python train.py --routed_scale=1.0 --init_std_router=0.0144 --head_dim=64 --rope_fraction=0.25 --init="normal" --init_std_qkv=0.0416 --init_std_up=0.0416 --warmup_steps=200 --schedule="wsd" --final_lr_fraction=0.1 --train_tokens=273100000 --max_steps=7873
Below are experts of layer 6 (counted from 0) of a mixture-of-experts language model. Rows are named router (the router's row for the expert), gate (a neuron's input weights, with its number), up (a neuron's input weights, with its number), down (a neuron's output weights, with its number) and show model dimensions 0-255. Each number is 500 + 50 x the weight over its row's rms, rounded and kept within 0 to 999. Numbers have three digits each.
After each expert's rows: a language model's description of what the expert responds to; "raises" lists some tokens whose logits its average output raises strongly, later layers aside. This comes from a sample of Wikipedia text that the model never trained on.

# expert 7
router:600437501513435582536474498537514459474444492476486485589597483517455505578464450449551545485601476503545503473411519534550489502486501489433535523582542459497446528441558624504535417490481526505504496503507441484596487563462516472449574457451491488527580496454581459512455532528411462587496520519485493580470368533465384463555511513480492508573547380438488578510528482480561472521462464539447516471574615475503558478579527457585495417432493530573513574599496497576445411491490562584561579553535538524526502457416487523576532499533463585479505531520443464533524455442528484510484540530488555437545469457652477451501559421451418456448527466474619473502470562397560600475536508429543512546530544558577465514515471569486530489549493488501433503484528544595469452538471544
gate1:506438502459550484381497586490507554478459559516491443394477459447581548487583535514467622568499544504506501491469559517544573511533527489486489503417496498544549510560499513502539479448517443464444456547496500539541571463620575453535491476577507496507551487437430455521575390421479541482559476510491492556564519514531543590493566523510439494558470559521425490517569423397483461534479506461472593460549408621480557426555545591392488531481525439553483481491454541599513472577506510469514508457498529526546484518525450508572515503491529359396501438531512485572480477532510514420497507508476495540552501539500418525491500342609411526443336511540490574540612450501424459449498441523397460513490501511496399442561503505428503494518517530553506508513489539544539514496475452
up1:436511509533554608520476464506490591488442481506443543469463545564545451565587538445504573578388531491463524534469541525492531546454431511479567512402483449484512511482350498534445529503537553514533479477491531424454576473642553515623491414558488454439526500434523508523509458455428553584465476501429486494626486519461518516472522475462475451502476476471520509547526534428529423525649459448451537472447499551487519466467565459454540442457508574579612471513504598539502502537587510471612564473491498479564464416376507460536486470486566495427540495424432462574545492485502534489416446528579551580426605594475482506531466429573445530484496500524524531489455454461481479499460473488489546464551506554484482527523592518488506509489445433565473560539439504552506430424585578
down1:460579488476430461538460438555493448584473576526506431490468476480536466522486489482512433509550424471549412413475493519456558618494553562475485525551475551541475498428548566506416517521526499481478402601552538549528431442440439509494483538599474633494473501437499504511512560597528454533488476593467422617481595532502602503435568422464518529502492362548452622430478477584473581524506568493495486571496538478507566462559565494461447502507454486458498555512548476448516449544577495519430488614499449416490448505391400541481514464555437467503406460611490463432452542463527509562469526503445512438517434519532511492513443496498496497497460473479581488461504496472428527487445446480471604595524489471556573438443551493461511472435542473470490466496503492591453525558601490
Closing parentheses, quotes, brackets and table pipes after numbers, plus ordinal endings th/nd, e.g. 6th, 29th, (1988), 0.38%.
raises: " |", " and", " in", " as", " (", " of"

# expert 1
router:516486509537438614579508474483479479492429554433468506577418486462569507553492493450529507506520492524574499553489527623497530521503483573471473570572498492520480555477479588500435463550410569499506428540535523495484460489501554469528471521413397478546559382562493506455507573619525518519501597499501529522476455439468486362554532463525412489423412448531510598641478503471488523571472585480491545507434617461496526490437503530513460494525484564536562512400506499601506462453587413586434520577509543502433472537400598564475501484521430459486515496477549487526406468477545512458483479586476492463594498475605494446529514502447478409457514376540564456515495526467547630615491492435511517506567471511508485550463539555498532473542473525443471513492516513521416475543478456
gate0:525497475505545454529460537472497488589521401488442481551511478564568578533628543568530406502489481494595447521437589506508537453511459516431465493647605442465521393503407491433500568371502547516448447543453519418569368497474532466559537462496536393432505419580497478493494493495457536482503510572545570444462528521554445474448477506583550520471520583544450522460526525511519485473430441444492560469578446478545496468523467541573441585506484525404447486372521417454568527493531632546430507518501563492546530491468512516582551569424430503463493469578551485504515449557542518452496517446455437445479397531487481454414522481489470509457486536436582525510462562514467444558429584494554488498527566492525485475504435485495468518478492510490427573464499573547456504525439571
up0:488570436495458451467520518453522552477494512456541456458544526472530406531469506432542486533578547580417435583512503474492462536494505433538506411466424518603515529487531552519592426580470498448527477584495470489502535482507434496457461548551507547560505591426466504453536424602502537526557454499548543508485501494509583523458453469483421433553522439500560434497566420436453554540510621578518342479500575527477459500490483505496527440468477502535557537566509538531492521477561409377523456588447463483454527524546488454410500506569560490511505500437411541506435507442472444530560551491544518527515494398463479530537416491522461394526498585540494610484491445456481490521493596474492499584519513566503545454536455537439563436607494473577575412543577545494520579398504381
down0:449431432443526431515458513574519561509568557447576468429450415476646490531503493540471520574507502521472467582434531438470541562466524454546472466576538500561570406432378455407514525465462547435526407516461483442504435523529584459646540477507491559497478446562456406454549447573449509490549443528503507535471538501532511494501527469469475494494486503552513449471530464443521549532471444504529415462449435549482460580403502509475496489513464556510488575548544436534465476490496447480494463580521578462474461505543530384346489481402520609560524449504452374557521501519540450504449488465430568484513545538504451489521625472498569421558432506485513522473463527463562461500447462520532498564524482486619495471545444424461454527581453482472428516560446518488447546425434538
Full stops closing sentences or paragraphs, plus dashes, colons and equals signs that split list entries, e.g. "1982.", "Mall – Roseville".
raises: " The", " In", " He", " As", " A", " he"

# expert 8
router:456526460535365539511551477476590466425496542390447488463486490439518615602463459479480446499462523525498476544360545563484420335439453584539456518521567488520479552550533542495561405569534513522470475504445499565495481478492496586573452606421450450483485565531513484576480480538484537502497542527512451582488462540565458482509540457492421433554393461411506593556454483452515557511400481509437545535594426509584412532454470528444542464515518516583450507488484514556479466557570537435532531549500515531508565484418557596443509461433517528443596511492532491510457456506528462490470510562426547453520437407484526460427533495449483456461553449595529509572443528440526568480552487458514402492580468469596494521482483525461516473496577465474501572546488443506439512504460453
gate1:411537587498481512518532482432542495554492494601490523584430566518417519557500496488433575505529515551540513408420446527593413502515471499533493576506482493474620514466487399465498435512466526544535569584493483530551496461482576414489524551525494435582452451396541472561479545480553505510502540383433575555457525586660502531592493411501591493497485503478485502538508525448415477470420518450512461469566443501491560544489407570512504507564497492513450544458494516468471478423567444472480503546497537505445573515539578470455460502468481507525458484516497482388528557495587510566459560470518466533524536522569590529521474562554375542564555488465490530572471466436477540501644539401494401455541476454468530511445451561514430566500507505524496412452422508539480395482435485
up1:594415452502524457530485569661531558428568529452480474541580440455467512461429518492484587538533468473440438640612525506540501480553558553494526410455508414503520519532491517564368490490537450450514470446419520469537512555454536498499485565524535493462626450486516403445584515432509486534514584509494583468558430462455435448507412456453543541506560570542429547427561504445611441541543535522412513507478477572484454450482565482340451518486527480447523456501544578569529458531444555519480535474506500475458534475487376521523577515461500564551482486435495418458420534514480515493494503506529506502538537473461512537495575477505455543437386530516463539443552501578531514569516527588578567523434529524564537515584482492486476528533489524426496476515571478558543561479535500
down1:523530597531431536491523408452441471556530474512561426527478503457445459588511559404403554490595522412544535563516526514445509534560558509365506500459503507566547507468402548501563525456491507476443517445494468414493462531470514476503505527549490565512498441478437420507489534484518499459549484546533554526550511510470411388513400505462535506615437489499527529430461543424511521399509461516535533440550520520435528558502523508437467492440388415502518458515541585425469504518516520554408553572606481444349423453481476434461455434527432527644445458504513460536470555569497503519561537445481479565455497525459531385482454520519547423438515481536441540493516472503561436502528534563519475523489563489602470489470527513501467393558496434433528547472501532424539433423460587
Row-ending pipes and header divider lines in tables, plus chart and ranking nouns like number, place, round, Nominated, Votes.
raises: " for", " of", "|", ","

# expert 17
router:485528527553448605559462463534552511534472520394445402525565495541439519622474383486513447438531437576536430559440503472512515375492440522527479499529568502604532550511460557526472468523473516468501418556491508560571408492448534462469451607492514497448443530514477487519397501628527508459525496531471494523402472510553444480541524503385462454507468455402520493557378481440496495582430554452434539578479544434517452532515514559543446474492418581450454504505464516628536459521521497488543491469554521530469548507467620614503492472478510605423522464536459499512484577445485523528474449492461545470503462416466496449488516439376487485366507497534535469571454507483535505564428544451467488498581432523540513548529567485496561504548522511532476566540545477538445618490503510
gate1:503541541430438457517555435530528518452473501482543421487537499442533429486531561440464465508461508462497400545508431490544534542605539527472428575541470519489568528492535359527522485453515482435521450598515459440531469534543489551537515537516524518632522457475465410511525504504449479535482516476489504410566559465504495577570566535443469464422594502445525531518439508469512513485580511513504525554538594510436610487552445494581616585586472470538481488427515527557544545483500497501473445625515509539413479506457541514490506468486452522532481519448520432333536330519491524439499497539465409472556497453429542513548431443512435514443420513475600464501475468540471515486521478457566470463481496540571452500403462493472547511599577605504476573465415539543462419554544429
up1:545443426603550483476408584532535547509507501479419536509475405532454581495416549527523494485477501503477556507421476496515507466503398520527499392530597442431433448562526490506481443575498426554449459451523438513470468410511509454509520501533472412451526483398530541554584455438442468456506448489516456540524505531508483540428394516507399484457463549525427470499535486550537406544424534452530433496503519428450481482432610473422480462500526544511495520544584576523498464540466532464600533471455439507431494528416461546461506499525498453442484518499423491610555564525454503447525577459379550510516561484583513516435547527486517499571581503475421592510563520487520518503433512525492546594576568357447492648506474559486523500444428515468522473514505507440548449594493577
down1:510482492538463448530549474446514486456451549458438463561442567492502543496471542489526490513552584546549476513463436522464495650560458515471451523458440526429487538517464443458400565472524471561541460450473504540435454454529452466547569464486499460477485515506551480587544464540475413494523459499485528512495528489418532535515552514456508505489463464535472512603457540391465442472575551550524509473559461441460573448468494618464556499481430507474504415473560518546467497433558479357552565427534524545500550495495481480436594505625448535514488497480424479460446387542491473489469460526454524496631575529526545447511442452445561427454430600460529468610472560484524589435503466515473587518439608542564411571547465528456502462502483460483424533522600476382414431537396517
Nouns ending a noun phrase about institutions, sport and politics, such as World War, council, referendum, Cup, season, election.
raises: ".", ",", " and", " in", " at", " ("

# expert 25
router:468520530468471540540548549395559436529531402409489467445501428459399566561513499472535402510501480479528478545403508526471502297453491519530503551481583455585477493531448556498500536530523566499435526567419525477559526431517510533591505554469463495554603503498608463489502521535504450555516486519524412518501454470518529458502547436395473430562462436508485598505512536469458523522407497405460546465570490456535434604566453587547610473501485531497472449476493558569455443521460469470533558547496491515473504498414589556498509420453479518424506426547534533494501478535485550505497489512491539481534512409608512440460575447479463410491466493556464411502458506403580428511457519475519495536598454527522467596510453498444511446499539570528423520566520532531529642531532519
gate1:491548449432487510468529520486546465508488461483466479504503474566405448443533413603456555510504475582500495443566466537490542428516457513517468447517406514637453423508425568522526488342462509495430521489549507620547575556459486466436470590557544453522523488476429426558362459461523458515443429451496567513551460499527445466398496535450429521532516629477538520486458524492403517508466519528474530512448483508498390553536486504570495534516495536456476445553547546504521472524519516510519494540493465533530345572520425528505523529488559408455471520467505538452430549521518444503521510547452548586452540539551478527656544481588437470567523465517591369557462542503504497548501484489528509477511514480526448494485391579494500516520393465541516538525420558519484455619522561
up1:535576492476480419592474432519521572539464472489547505408513501443461536484511560432595390511453556536585521525399460420480465540508476526519511546568493501496492582505568467524517486620540554425414446509505539451368564498521417626468439451441444491455559511509469495427609589496522562491449511551525526457495572535537535549555545504532519339465511502427487446487499584513533488471509454424482504487606476527522513529425539525515468506406571554483535535468450488540582514505485548512555482446561514508439619395497562472464474495477485476531485492509606529574547425497446537561508500410505434501479489490434598465472501507438618551478506484603418546466512453502488469481484450513437529475474544509489563452442544543459438573460606424510435496485556502522503472430499487
down1:429537494565471481524441525483415502517512393429484516562431457511476480451468447463502536459491508586483476527449564539466469442462428431425395573555449511515493434478539504390483506483459461546552486551421561545501488482476612440397521493579461502567548451571472515539505488569508467469523481549544492563525541519538478533570477459446548565536417506466506523435483485538372471480457507494392509474559473565589504560552482477512511442484634464545487434502511462505458496405548331568393448488586477504513488523517503514523459502468482543491518666570498609488487444557516503512511550545454410563501556425486519522522480516451459532473509491494556394559439544441562571495524566487449552614492478543451444509524497471545474345521507457520534502582520513501508536479576523
Nouns and name words following the or a, mostly sports and places, e.g. the club, 2013 season, United States, New York.
raises: " in", " of", " as", " for", " the", " to"

# expert 5
router:542468486572457559623495447473496474537484550450403453535515571572483438523469476499525471504580497570461475555429463511369458535478594578531485500523482413554516445514520471528479467546514546527536509508463449429486526538511490599386516520433437464498490508520559453563520428546516483532575477472505524544518429468471527476449491587461453387627448443525542531493437489520507523470469482563534528616509539484476546573598589503537567465514442536554505521570438559528504486545533537429589590631568583485535511618479537607542546501526430524497606465523463473472474438580504504480459472627505506516582510468457560473435510505513491374440474544484476406514495482446498597451542489523452496453510469547547508614558495540469453471481488541508472514469563581446452582506487540
gate2:580474485534469509487470493534571497541387521529409594400510449497545539500439443473446518539536452442627486522495500457457497468504596501492519590593487502522487473437603463482439509536515497456527491495512527507529495536435622527469480483537448500536549482467474574366474510512527457465498508535561509616530500454552466546497548566499626485492512543501607486483531499467506477536455516565546549548563547503493577501484550464530481565628508518419515598544506476518590436597502441572549533566482488558476651562500517565509500470473532497538520516519477485403541530475545439472587449529494414517455476506571544447564499441536498628495568529454442582433553547473475562412509429564491545527481506527493538584529436572577413499451558593507593465567518472575479499541472501
up2:487455475539470499472487496471452408404613498513555513527527471498416458573558543565513637424480540529533494419450530506522494433458480576517517402458456441468404521486472548554556533479532429487530521506474501497477506429490433540590590449481486494477380491549548474519519451489513521440503509467543460460469562518449536449510406547493410471468579510464475478627500461598477579509466586473514448478488533432547471461498457466466567398449517467536539461412561528450534568451521527557482370514442539485523530485462571461544508603531441531502364575534551421523462522515421518542488504473473470515534499442388593599526479577456479540555556433506480514451533462519533540487496613514504456532514440567486527503569575385500553492489434441500475526517492561380479487492592511
down2:524517558524518451549462449544556459467533466531473526530576476528457486567541387453535431483496487540482492516545536534471482516519515524599530411440506423543522564470471510483549448415605606585535534480571493589560442559503430521511503543535541436441497539448508485595449470475484465644463549559478466526484477459435547436525516531382505534570505422535477536601582471544519510454458554571512518514559540509576517467470471499476492485490572591509506561511511449504532509587451503426521480497456420492560468376549391551503447409474469526413483449482566601473503547544471511515509571384487589434548535482525450602499484530544440555472459438512487497482536467502546460464463590486507509540447445538430519439446443481541400430573406576511443460526447578482399540521435493
The pipe separating cells mid-row in Markdown tables of sports results, filmographies and statistics, plus semicolons and dash-semicolons in lists.
raises: " ", " –", " —", " B", " F", " S"